{"experts_per_token": 4, "d_shared_expert": 0, "activation": "swiglu", "balance_loss": 0.00302, "balance_bias": false, "init_std_router": 0.0364, "n_kv_head": 7, "norm_place": "pre", "rope_fraction": 1.0, "init_std_qkv": 0.0248, "optimizer": "muon", "grad_clip": 1.0, "schedule": "wsd", "seq_len": 1024}
Below are experts of layer 6 (counted from 0) of a mixture-of-experts language model. Rows are named gate (a neuron's input weights, with its number), up (a neuron's input weights, with its number), down (a neuron's output weights, with its number) and show model dimensions 0-111. Each number is 128 + 32 x the weight over its row's rms, rounded and kept within 0 to 255. Numbers have three digits each.
Before each expert's rows: "comes after" lists some tokens at least twice as common just before its tokens as in all text; "raises" lists some tokens whose logits its average output raises strongly, later layers aside. This comes from a sample of Wikipedia text that the model never trained on. Tokens count by the router's weight.

# expert 31
comes after: "-", "201", "200", "199", "202", "198"
raises: ".", ".\n\n", " |"
gate0:114140134154084100092166122167082145175195159133129163136106142112123085169131106085073116161166073102089100150130139139186149188101179163170121133169121127133131141117147173142106102133172117071154151167115100140095138093133109127108120105138095157120123095197177108096143166112168183065156159090189142130136195101057173123174123083104
up0:193106141075119133116064121141114098150112148168123122170145154125176096083086099130141141150143118115117129131128137109112089131058145137141125069166094155151118125103182112168171200100144080083090128062173129077091156136125195196149136119105186239086113158133156115135150080142190144140148153142156145089121086112210082107098183164109
down0:146176169099097145137105160175112179158119120063153101101136140060174097095164158149111126128143110176150135158114102150133164115155187110133124127107138215100114128084164149118176096145143085193163132166102139047186105126122088155110143148128177116133168088030139150139115029171073153131130061201096161153108059089128127105162070137129
gate1:102163070117110156165098122134080131131133147094106127071139159118107150105070189110136145087137156144102113157107159084079155111087169126094128165163083143099143146135122152103153149153191127160118137129116113132130104106152116125135144101140153154131141116114155179175070079135091165144104136136114100115128106143109093183102197127061
up1:156099113155151125075116115093214121149168116154096121149121214154132153118161100124124130178155161123155123127116114141135133112120177110149108167146098144139178188153098137182163124163121081066143105139078124148127150095140191136166085129112107063160146149092141136121113163081122155115148059123088134059170127121067139145142104115089
down1:134116085145145149052124122147131159092151166113139128151129119130093130097175181168106122156075123166116159175114126175143060160163202071096122137163160142145082132107131161148080143166079147091127110109116162116143103184146182146147181179108093079080158167220116098173152112141188143097157090152140110116114145175153125146131134178200
gate2:136148073090082077164123158126110171084095164087135129109069162121113142106090136140167135146029181190141173129159113062113110133111112095118157124101084137106140166149165115070107121146068134086160144163115054126152154183145174105194122186117153174093147114138093163202095173132154163101153091096112146092152151124092137107104159163114
up2:196106154098142119171118103098139122169132247069121154135134096126152097136086123134205119171056126171102112125077116113122116120153099120119109116149120063135098095152201086133123127131143123133130184114114114112102155095132104075130101129114085112118154142157178128094115112130147061157177228040145141112169099127125138128132075148055
down2:083156102118129103113105093146144118141112170173157144169138172154155102123146144158074114114098137172159112149077075121116078145114138187163149178087118169165114114158134150105186120138138119120171147069153105080145184125121135127159126103135139099133200114144155078125201099155136112118130138124091156112161143165096164122124173175146
gate3:159197198172139092161163121094094091059133138130053112135160139089156141128161144163158199111134098138121110120095141080137135162095147097134103082143151172164114083122106136131094125145106105086088169052119073124080118145132185048108148115133161117150154132084145099139191112150110105108097107074088139097126085056100153146143102119188
up3:090117143123136141172166128143146103112150094159141151063191201126148188095154130086106132152095129118162105130151159216118098142145085139094072155120107165144093209110122132117152139103139159159097113142094138147138106118199104133152119149136090130133051123128113135149142151150153138094101150147149141154163203123182157121157159084178
down3:136122105124141085074103085113157132175086168106163138164083164050135168117203099128096174102097140116146075153083144104177055201134142096145095113099165109109106147139142154087137086083130092135072101102126085096122108122130099136144141121118106132161131101115129130190083113108161117121145153111149115129116159059159113122104042123154
gate4:099145142119129127143105098116118089075113158124145140143174196092140036157097052138117079151107130053119114145155119136136139107169121151170135139092085122136200151133083156147078112187063131078131105109085208090139102092125147112147142079077094156100148140120126099158139153113126133164191126107148109105101161131154143186151098143151
up4:155107142161086101115102155123147126107062121113125182163098193072166100157090112125190123130170139079130080111169148128124109141126190145119108115066138121139115167130055146158138124194111149098187119145134176163090125157140093144175146128137150159103085113138148131094144121126147148223134079137092031130090161169146128155168126160087
down4:117175105078152118100147166109135117131125139209132130104131148110126140087111078105144158149131118137105136109152112123089159059043089156081195202117118136146124110114107117111156126176091161181095150051167165156137158078106142148133136078124079134161096103105150104165212126167110144128121078127182155103112154110145119119060079151131
gate5:137098143158153126127148148121020138197085173156120111114167118110109157101056131123110176104105104088135068200108074110124156176091161124144145120147174144141147138107102165137144137125102104136101150169102181115173126137141158121191213143070112134127169118095112079151082127150148160165181167111110157159165178078175150149119128156111
up5:085124146165203106107075139088142106129100140137115117113147137157135130105083197174160150060138099075092141173123118135171083171077125092121112068130100110149113126129110162185151132163150066134198117140118130138136186130096142168141094165116157138138136208134164071112098198124216153078161110125194119127079124101169138109150104110133
down5:111154128092135096111137114146152131175151167153149139128167114132136146154124182140135141121172161186138128164150147129156134033145149077087108114156091183125134155187159147122121181173103134092085093113115180154112117121134184137107160105103145133147184066142090104154141099140097098160099115105105127139112098137116142127170112088068

# expert 24
comes after: " ", "–", " (", ".", " $", "°"
raises: ".\n\n", "?", " BC", "\".\n\n", " –", " by"
gate0:122095101073136065148112164115132040099152117121100106177121110122211114105107160163039133059125152101104149166128093106111163137141084206097154105136089125117120066148139169155079157127160112113102115109128106201107122063178188132141161076106140114144149140087193064120213081105168112132096113151146129160101113094107161165112083084099
up0:167141155092154148146119173147130138098122163203056137182073211136174163123164047141162160116140144107166109147080114120129122139140112133136126153123132189071129159136129126163110110174141136131167130136119173146126129122112134137121069128081119091203097101159144106168176064115123139082138125128110133140167161156118148171113053099107
down0:096116110129102133067158118102090091068104113146146109137133088098093154136087106145132107120120145104118071119161131118115200128138088166145146145129127112127119120169166140101046161185145130195098174147115122117209114084126169156138091109091165096077141136133103153074128131087150076174127074127120148140129095167128194132145115146190
gate1:000144095137120120090090075102162153205101143127145124062122064081067071152166142129144092131167098142098149158129127136149152149091121153108118124144146090174072126112119171116117145075187107129091106123072172086132165078092096149123114153098165211137191069089107125151118125116128081105112108089095125067016149163107127131097206095161
up1:088135158155160093149138109147162136133150129121165131173119055090105113123104118124170126104101133158083135152112131106142150092061093122115118139137136119141112143118146162128113116081170111093149135123088116115075154181138150124126104210147139136169124112128091147079103167100180122187186166085138133140077145116127080106126123110153
down1:120108124174184129099073091118156125079179089165133128084141121139134109117085132166128126128128169113078179114114117141134138127143170125143144105113144106188200124142146119111172109070193102124136123134071107113147139149125106117078111170127193186099135196092147128096131154106108132121206130153079150115138128102129103146188127098159
gate2:164126088136134112135132111116137097120144087161135054121142114156110101097054103140137138181122076112110136136153150163080158148131118128145176114120091048124116077122159111140162133115135109140136072082124156086159138141170073129116167133079132137118159102099154056125137066193097154138132114114126125097090145108097162119122133059148
up2:195136170156105156122116123098140149162130147113138086090101123156085164122129107105136119100164111092113120146143100176084076181070081175139113125130119155162117123136111085176106034136105106169155095136108105157170140137127162167086049120110106099149125088109143172145153109096124095116153133132158127128079108102083147087179041133095
down2:133129123148141139083165149055119147104130129121131134129134096132188127161157163136089115175161120087085132055165124087129138081159085182141148161168141077144086111126127150128128166114094140094150109094068112136146115136138081123152153149131133111082087109141096065148081133131165102165096108130129116097151120140147179097208180125131
gate3:113143137103118069101135130177166104118084159153054105113137092082103146130142171135105131141114124132111142124095124188056156101171204133083144127161076143101157116115201091136146126117126152100177066179146197127153106109160119130179165176136137133036154081174104133159186162119085138117114073115166151121085159099137131135128180150155
up3:126117159140096124107096156185089123108172188154135136121165115123161141122125110141087165131073140140143099100128165062116194106132147133134122163079163170180182098162163170072090078125119143197113121088093133154159127131107122137159131130126096183083122087064118117124166137125103183144141135095101107103123144094169150092129112068108
down3:082118100158131116136179178110159164103116078136108132085137125105117111171107144183113151181091157080172123104109105168099076135151117112141102076154154129062105104107094127115075146154151150146157102131186107159191154083119134099096121150122142105122149145152132112141112130128127115122133123179101151059167165141133143126183211147130
gate4:080177076093111076140121085079150158127103089082131078166116171125128112125096102059201111134128177146122158116160063094142143114060057140154139093102092123125089133164117141125113098154097147161131113075057101135130118120080143142119066163128107112186157120129092114117174160122140124141162149076107153077096177133107129122136150147138
up4:132145098175080095064236158165143064157154123146138097146117016118136133140094141133116160133186126137129081112182151127123133138126134148110144144098137142134066167108127113186148140156065126121186131133147163099103126123173103146088118136130152064020148090162134081170125101088134149061159098160102130150061106128091146120100106121211
down4:069106117112119198104156143101059154143167143116127190134136137168118064151167108088139079113140132107157144135168185128116075151128155097116100103078120131123157104164097175128166090173187178109103099171120164190123082136137088124139156139138110092129147186141133075161102139137153149134168158090095089164132113136111202155121166071123
gate5:081112152146103112194159107109110147109095082136101167138138040136190151160069136099090144123081124205060190132083122097116151085138139112108149146160137182113132092132142107128123149131180113178100081138134113058145166097125097116100177126086126111133173143113096106105180126152101144158139077129097113127070137122154138114149138156140
up5:044156101107167122111096159155126183051113139130107131096139166145114136145106080138104099129112129161071119123128054165117125120150107110124142130144126122192134125157124126113049168062089176133131113154133171086125115123157143154111145124155125175118107195098107129059134166146160103071111206121101107076118138048145117173100159157110
down5:038117142151083090133146165146118163055151088123158116158145104166111163127139151146121131160130118131152127141110165137090086090151174150122136177143124190118137096087107167062108131145096129125159110143130130085081197112110109137067088129108094105139145114148099132172184122154086180099078133082206135114061196191123120158150098170104

# expert 34
comes after: " |", "0", " ", "1", "6", "2"
raises: " ", " T", "15", "1"
gate0:116122157150136130156112118128095123077118142150074189088094104092149136151174157109093070204216101137106143148158020124160151145092095124123141098136137157141180135102077088146124153172113141185139101077106128122115156156100131168136107091068150146104135188168110124178137121175160120128162113116125178167157148132100121118136087173130
up0:151089123132140109128113119137171130145108179139173138063147139077130086159176125137227147131147175144111126167168118133128114193116156092089131158137103105146143147094128116138211155039114117061088168097105102118122098134057224122099115178126091203173121133092123168109099139119188171130146101200082134135112117146177122128125093124103
down0:112167127078147137133090144137138128141131139089123154136209108140083123147092188131133127181154193165065147112152117185154162124057125138096118131072124098163101126162121115116144123122125155138117116111146178120081158096101168109095058167182108119134124052223102127153163118147105152042129207121084125090137070074133134161129115115124
gate1:116172117056138104124175093167072097088105125108112011137126111130124112136163125167114106100168108126169080120084100154096078106124108139121151174127067112081122101135098155128158083165132097103116163145070066132103120114110080109113143107196179130087093098087101131133148133154104146124080182083134172151079072150055104127162108143109
up1:186154121108145107136114114122171152129166075148117231147109086128171117104156163123141116155186088127162128080183088128101156113142098178154087148077140037146112183154116130177136135156072141119112119198101123157140160095123120193151114117201110110068157142134121156175127151129104122155131109154113172131135138091134156133092168179131
down1:135154080124147175110102173135117139162162111157093120140093105075086186109094135102124093146102108141164207152151128106155065193084149122095094107131147151141136161121100125162107102067130150182126081106096099122102107118123123048058166167073137105183175074120166135072118067129160177122138157137115126103152141093115127134111085150126
gate2:135124143092080142083084119112048131132106124173102112079077222137148102152143116129058084192142104109132179126190141133147137181049184153132142128140087120060085115145128084119109117156067156111172104177109196095108125088142100126175127130161126205103127078137142113149130122139151147070097072141136131092153107118141082095104134117124
up2:067160159111111131161156103176125111195156130069174157118089146152170000183112127114156086158138082131099104120113056098190064155111137180135134126107139111142179128115146153100155153169125112119131110082114108157124126145151191083122162073106128122168107137108134157123096134147103172089154148156094162137152132067146125154124120150124
down2:138110099103089147083122115124124081152123073114101156136139121135155099188116076154171102111120095110110150146146035102168095135123105126080085131142091142183043118160095143127150154122130133052102071135103077115107122170103143137154189098072091154162142153072159123153146152134068112193138133098084145090155084151111134134136114111127
gate3:168162073115151123177163172116070084090171132130137134162160118162143159144179114115124123098059095152128124160135105111087171076142132143186070057100086101188121109124073102146171097077143076106046179172094092191065074189109099116087144057144110138164153140074099090071114119170068145083075076117145160165164139131120122154128143127133
up3:121156103183083120107128101113089068147152099106105141127155098141155159164176085109134180139110124139094133151178119116146114082127100133153143121180147149122124100167086157079153114153139093144164188130135085169138122159109180092138139148148136125067157197126112162097123140104184186054171158101082164058142089154142136152174136085122
down3:172075159123104132077143081146121129073180089117194111197092160176117149106123165124150163125114150147140061104076192167088166094161108145096144163182180120161148128101163194117177104173217095102084073110120084141137076093168126112113147136065146142132207100140142129133138124159110177085193174155133181171093089149076099100138110182122
gate4:196147103091112139136173094194070139152175140151145119122094138129111176095127152073135091127087145151175139121058128105114048150149099156110166164137153135153097112109157167053102172123162131107118170111142131132117115192147082096097147139161094023167171105110113076151151075138142125155170126094143074081119095104165143108117077160083
up4:183127143154136091094143158077125154046132093142109109139118077151146125078139136163106112088104116151144151119074105103102107107098135140106120157126095181159132148121044124142145178161150148172112107034127096154194126088150136136163115154099130092187169077082102073125081073105106086149095184082123042124061155144140166137164146123114
down4:124107080110163177135114204142135102091166117122123069092120196160037131132139153177149094129100130126113081148147120147122141092124153092119157143137087202117164105126086124147145137152163134142132164064135114131121080130129136124097145117173142136144148150094102128128090131044143110105112121139161167149056114084074161139121119120124
gate5:086145101143195133164093124087054131255166117143149104140147165146102119154153103153128106145115084117174120174048058108096082111144124150152138092110139102127158123141114140148158145166137095165174080147072123161149120138114131112112150111124141124127110199070151085089173179131153112132141170115152085136122099111152120116157140086128
up5:117102117126066072214142108112171122141138115069167120187140135060133115132052153153135091155119122152153159177175135128117172105174185172116145111117117100112158101156086135098166148143161084160141149132131097103106172117130108124134106114144170132101131203163145152041035121148137094137140122162166163217123127137194132135136074090112
down5:141140062081082088104148075086097130138112147076154089151163130112148157134169152053086127129158148121148143081173116176127158134187135141170126119146126124082109095149121105099139156121127154110118129179138082174158149136115061081103089100127121166121106143112143138132161141148146118170110191145120128160188088140131105069108082139113

# expert 48
comes after: " |", "|", "See", " O", " de", " d"
raises: "um", "ik", "4", "==\n\n"
gate0:101157167140165200185191114166082139114149098143166073089105171081127175143141129121153150095130104114142157080125210122119152106203085137108105121151117165121090181130177143194121094190162129164120149178099145067099120141062111135114056218149135150073135127146123070120100146099099105104103178140090133138135119129216147110127108147138
up0:187088080109145097088119158136154152120112111150141160118068151106143100134114116107118148139151151082156090115175144076110111109123087088086158183117107199170157106114154094169107093155141142090131134129130137162141147163096158092164089148181137101137098066132151104100105158106088121139091134111142131151133148159154142177190000187128
down0:131169118113163186138079174116102166167134113182106143170153141130148108123189126126147123143165136088167153104136122072132170091108139111169136190133105160056094152133143124096137104109098121150095128129092054093127105134077127094124106143185133136102130116132106151138190151109106167171142079110115143136132141139152167122176092134116
gate1:120117119136139174177143114113122102093106152187095187122169134129126132186139117146107137140119200107153111162152085110147188164212097124120117127162147150117132178151117116188109106168083118158050112098131153114097118175100088159145114164127151155123115110152117186102133019108119135116164220149115112092065073151121116135108082096175
up1:125132104119134163158102138122133086059055133066111101113037131120121121087146110161180121122145163128090090124160124176109075073131138180149170113152139166134078145127153112070122124100108108141090098141103176044135117123186161170193194181121139078103164138104135129058122193118122133111120112137115147049123153159124141134151117130176
down1:164128078162161147143133203201129103147106129138114096093189089164087118121075149117146147137141130164149087100180086168159083096102110117108125099140133112110043133076143138129183128093165078095151081092143101077155165107119095131138111093135133176088110110119115151094167119107113119038098158103109079081161142131116119112109152181118
gate2:105124121109129151045117121141178134080122100154120093123121115163160101105122118138088121114087144143154157130174119131176178119079101160133127173129103107129147051153136099168150087130107121065161102138146124135136110063131139152118136086140119100132173098084118135100149167103141081110049146062122153202125183139133155096108095170123
up2:144141103127138155178189080151120139196118153111116088154130133124190145137082124133138097139157152147171143149212092141110158145144148105138080124088139166127136172167097126178061091086107130133138096110167142168130116080152138116140170071111119157151112103173087073181169159122090172140135132122140139142107130102167135163096124143171
down2:121108123150109132158109095149154124131134128132110110160175148154117141175197135107123171072113105116138138157176149141179098099128050150074154155148116196120131152119188112181178116073164143145107071133066112228144125123160091127149171183068141131114220181166170186174117106132108125156182167163118079131140177178126098155122177157152
gate3:157113139093138110125171104078127074094142160157136015147175119137152111153099144127181104107174171155096134113145104098121135087119150184142149117086100147121085081126123148156134157125122104169085101052141103163137125165157089108150161113164119136173142144056173135148177107089117221129176122106093149129171147074187174140171133100165
up3:147101105102187114074127108112106079158139057163104116095111102167126095147124207152108154128134140172111130129102087130076149133170126196126110157111137211134138118144150136111123158191137146115098148102090122185158102117160136144081141084145099178141147122148184152137152136174148123130105127052140127142157084153150100136137138139127
down3:143149184154139106084104133091050159159100147116078133113076119192111148161097151102108097098160079068116130079122175111169128125120121160183089156128146143136135164137133178192157111144150123077108118131126144034116167106144114142147074162131159127064124162126110137131130132130139154088206096164170113154100128155103133113151134106150
gate4:152071155054076083154153118092102082085057064175110155109055154142137135150155068118146136141153114179086102113118121119119104151100131179139092134144094122069158098119143142091182138147119120152124075127062147079136166168100139132112149134156139195140140105170151095065163145143124127105078128194051143106127153161142152146165098193161
up4:153089102168133119134115130170117180161181139113136149131125131136172104159114095166053128134113104123139196116151108184128105127106143142132093161119185134122103094175104163059129077154102121158132112157161073153110122120080110073167155188129220129145078109087114171161137060127086140145101129090143155094166057131113113138193156176159
down4:112117097099118193106113079054199121122127089173149104142165103090115114163136146153163154131123083164145151104157131095078105133119121142149169124133098137121170103163173144180094169181062114112139168045146135114160121130125172142129128134161160111185129137160145199188199109188182098144127147133111101119184113087092081111106109099172
gate5:135131026095116121144104167136145110122208135142145157115154169088155123085119091121139088105135108101106141088040154130136155111133107134114134161096111149117090151115095171116146095087059094129107082134085037114048109146117117167147116134117120144184164163074094146149100162139102093146127068131148072139091115116138055092110078131203
up5:130104125154175175061074097113172156167168139195157156161142067085123135173134152105146129102119146116176222148175117174136043085111159126098121113142125109157074179145086120093088142106129127138143202132132162127145129160139114078090074148171135079112110136154108058128137098098120131190143132059167128104137099148091097184101190110156
down5:123103143175144099135107144113134029149164067148124189151098089133101104114091133132135184101136162102133183134138129108117085153144134087160143160120150176156122061155113123136169079149153147126121124104112087156126063121113157132148060108080170124127160099131074127127167145137087138158098146129210146137112120133132125151147154104104

# expert 22
comes after: ".", " M", "m", "am", " .", "M"
raises: "%", " |\n", "%)"
gate0:135145150117086121218172114114171081128093111064155067055117098096129165079137185055080116166132072186115100143127079115079146146079149165114095156160125146111072125146138117108155136166069156138147093172103176110128126137144120168111129142108137193136117104155121143081164145098149131148138111127165124164126118124154112155074127134135
up0:157121158151179091094173133139126086083183147144064131078144162144159159111090185119161126104129150085100143127152118160125119062115177126156156142124114165173204139180092121123137117146102157091169129104128099163165099189137122084109087183095128098156133131139143094037072097219099072135122175154139128179130074125142148113138109095109
down0:150164059111155139148128188211118137150140145103155120143119119141122108139169061170059119199190158190095121115100101134172161106158105189143160163158198103135075083099102130117101150150149100142131116143057118118155108090090132127173172092109076132128102090142179124127106147145133179173136107185164168093138127108176155139076132155088
gate1:153158135149087152092173145153090040170131060130145098147144128092142095112125152100070117097068106178170097140056101128128136096164129153154174088145134063105134121105131109135105109098122128150124127095139136109143164111143101091145130128121136137140155099127196146076125125148163148105148157116152171125083101141131184148146051107114
up1:184121124128103152165180168110134125096090115121147089113156084126174144181070147103143075186128145159148169121150142127101163095121140089117142107133107134125166108146082135094125129120140116173121114094130174129166185143121047165097134122078099076142092072167091126119102113171117098130133148125047130087043133141111143111128146141102
down1:172122088104124114145099123158124075114091109083174113119095122128129094067212163111123136152110113078183072119094108111091164095105129081167101068092087125099108133130147149096093140088104174127140126155172158099076072159176199155036148060116110139076137101184163158123164145076122149107112097062127146131144106124107175138151145129131
gate2:044118131140205137127186114117143105140091115102157100138141095176156083117165112077138178075193163161103143119117161146162125150135193157077066140127150138108204158085092123113153100156146157154142121123124125126157119099092096132120185131137152063175154134125072171055112192145128144139129126080106136135096167159110128106029083173136
up2:137129148108171117172149147149112139140150143103149154101156114109091134108122146215123142084127114104085140169090166169166160214233120156135131133097141101105097098126132129193125105178163107145180109145141138139144102135086176097118078122157114227156150054162204138167125159179057122102115095107156132162107096156151129163159092128067
down2:170135165151185122119123106129140121156161122084103084078134117144085141088156118070183115121084123164131081092180100188150192128111117109100054097046125104136112152163107167105118151126146128117154176139093116049145129165132117107117128175106118170115156186152154083124192117174107100161110119097138120139152139132131149131131159130096
gate3:114110091166109126177161139116122127124146127108112134159087195097138104090216142095097154149096188128158156128141069160120167150147086139172124139137152116099091112143137079152169093122112132113173143087105162128122154105120095162110160112129118142167137141115196105155119105095119149146096146168122181173090120113070091043112036109108
up3:110158121119144116074099112102126177146142128194120146139105115110133094086153177142136102138112115073102090129131141141130159155152110143162172087154180148110128155121145103114085090152128128096071238167179143069144116153115073141101113090166150047083114120108181102136164096086114092149126166096117163110119128125108138146118167072135
down3:157154149147150098057149121140143106145107120154118178194167107194177119182086145133154142156161089155181136103100119112081134177111156088171103159101123144089092130157136129123107152069123099124201170117114166129161068158092142148158133133071122165121107170109159119139189045155118109127109149150112091118141186146081154138133150120097
gate4:159105176089112123158151149123124106159081157136184079099135104087101105163139159100140115063199183124164101138139128145150201116151174093187142183109125111189113161095152163181157093179166139172069167122155160146142147078126160131101120078090112148119130159115124177118125151109086152094158130171138174172127171135084128110122130112151
up4:085148055168155142096133160132179110195138161104100107111116178131209125144160125108173133086137179175152101119101126087109071142089152131182122176068081117147128128184154095144106124088082140106182129087118081080106160142170134186124104076119092125100091107148111111170086024134127084161133073195193139120126098139081068148117090168131
down4:129157133151163155099120129117135124151124060175137087165093138104095143110096108105128102145136140167098150123110089172040116139095157173097137112135122164125118098167164052131169157155140158117135151117103166120141194110116117116134147107110172128152195173112102107143116133147106070148092140119076137163158124118155171120095141111145
gate5:131132179133120143158145158098088135121070141130116170073147107107125066089123187159138136134099128073118146107079126083116178135147161149109131127135095053126155168110159166181174148185123094101111087095113147146178164121138150150133186123186129139113102118200123122117100126167137109044169117141100096196107051123132136122159128076071
up5:140130132120127117148120160092140091144105123144151092074064172163106129165102119156148154114132104088124119082109133100143133141109052076143101124135116122193141071124151074159158083106130124052157090117147121165126078104156125077136125138111133154123122188131097127155142131173072161186132136151148108137097084138145164156120133131118
down5:067124137115067151097108123123151118158158105127124114134138103098078105073132160116138080086176164129095114111106105107104154162132114171076110136146131113103131173133071113164108214096143096160101125120107112023152110128111131166132119156194100088101096163109115122118132050073102172163122146149134124123127151115128118142146147105160

# expert 5
comes after: " |", "|", ",", " in", ":", " March"
raises: "201", "200", "202", "1", "199", "11"
gate0:159138114107154122145180176126182123131164171124085163096116156113121153118135155115087116116160118113055107106161160145096112132141117204109136122133184114067122124109192157179083175114100102056135162086104138171122121131138121141116097110167121095101095118076161158197193154126183135079106109107107139127123112144130075128109131094136
up0:124148080159134133150122095142156119078104104129143106162126139178129113149124164168118076164191162159086174077146185109089122174102125127140118158123110081156160150160127143156117082136183150151159123125098100184112139166122122118116147141124149138093156123091110114117130124156121137125114083150160123095168090077148122120093139144095
down0:139086144105118138106111117137103140071124100170088137167068177129194112116113116085135157126059147055167164164121186099151195107135090081102184189121181109096149113192120147100116124107133131167082185186127126085157166127129177149118157145112137184125076100117124124022095129131176160194115152129164117041102099157111116122063196150129
gate1:134149188148164122141132101120084179160130149100152145188061210152157218104157205090154095143181114156144088086158084074160106131143162167101155145101103178101116119142121111120103114163118088180156098137115186109165147071097095104140109172132182056154146115139142155147135088122113095163162179107180073066133119076134134199084200086138
up1:110090099101140090165136101118100147086179065148078094140069138093122104137096136156129102134116089147154089093190125182046173177088136090142145118137137175127191169174112186156069087106098093120117082061120156116107138143106099115134145157144138172131197094089115121122135106098205085061145157010110097225087079112117076184120133095089
down1:210142126101107133116171150131120080129184110133085078126135094172161171105128113164127127117142066120133138121140125152098088126120052111150137131141121103097138129150149107137127149133106111155180109074146054141164087096179114144123090098144129163133084115076137174104095120166061158126053098103158113153121129148165108126112136150179
gate2:152163119102116105165108118146140122095122170147170159148108177162116114195164147078163158172136145122122148133117117155122140100089096142111086126116136129100017103070177140145109157075165114020088124151095155155070093142221126154141124132108136075128105098093113123164166061142049150113132095139135053118122099135150176112142177100135
up2:085159177121141148137099069120119117158137106097107116114123127121068128137068118138077149159173171085095172074100131147063076199088218132136099178174102137237120147115107072079157155133203118117114149158182101087138125143120122173133169155150146145109102139162130181091122167158104111148078126150107114094096097168123153147110245151138
down2:181094162136099110129186076103145161069078154182140079114178103165174143150130190098155120068125160133149162141079215103123105162132170128101084150070090129087175136148108086147147126152130174101059148125117114137125136126166126086110159179136135127134185138139110149143161126188138125145097115158097155103078155129167159034103114157140
gate3:098126169137079098120105124104170126131124134160142179116106095128043114141178161104117166155112166140104231138149122159102132141128163089080120086115178096165089115126127105126167164158163130146146112165145091091154110110135101126090096156115114073047172184130145147120149106134195083041088126134093079150151101175163113136182141092144
up3:132166112147148122144156129141086166166062140224101155109119173165181118115151140139119123136124181093179096139159069130155116203074163148117104117111131104037172159096128172187091118126102080149136122129109057155143134150142157156160175179139101133112176180152089096078096149090091103170100082035094101095154142090111074136103136129135
down3:117067151091125076156102094147136132111121148051120130064126096138089115152079121128162101095182152197099120065136195108146165074101142119122158108116125103168165107096086129087143080152140122163151126108128180154122132156144138137121160096128132198085129089128118119093144126159135146130106126194181074150066088071083173182095176126109
gate4:136135162155108097177122127170206133255114148146123154189109085097177133144112063130110105107080183150103060157126163141086177162137099068170145137098118152113166087097129129146096133130075125093107104191145085128153131131139229108185132098136153162092136164172106096120114179147134124044130085075162131132221127163130081144168187145137
up4:098116128130109165144153167101144167121114093148153145107127125136163142089127108125093113107159107129170157112101104192107157065175127137122140133178125020067103172111073098121164145131189129129161127144155127110157114110129117119087123150121104169115107074068083119152186159187138103071112093157140215147137140109108130056103049109137
down4:122167129085160104131177117126145122126185108145178103116185112069122059173092105085104160084136094089144163094109145139105064093111111134178145206127067161130126183143143084119121147111146126048140172155177088081144160123151085130107107133096156177089142145120167112146116167110111119109117078050097094041118117112157086047149016109133
gate5:125147161120077150200141095159137126175151143092149098129148079113053095114102142136085103190010142141125127087110120110108122145129174195146146095122135114116165152108120104047125105177078105118111147111138131143116155137164152115095122108118155146114100086117172109176144135114104157168178157183107086099147137123147134109117097115140
up5:124105163171109145084087168128159110178090157142068125095183060129134158191111125074144120108046129153111089129105145160107162108120122099111166144034126135086155099155075097118118093172097138096083136131163168149154108130164129117135121107095157143186088115145137135077180150099097164148137148080146171165131148153134084090115097111155
down5:120071140136158106169140111098094164087132103165164100124123090116109149162090134130116134116174153185054109160154126108129123145127153116107139145107094110066161147088107130122114206151131085141107124122190140189141097075186172150145151147135106159109130145199073133113187148123127113105140117169198106134112126068131151138095137152157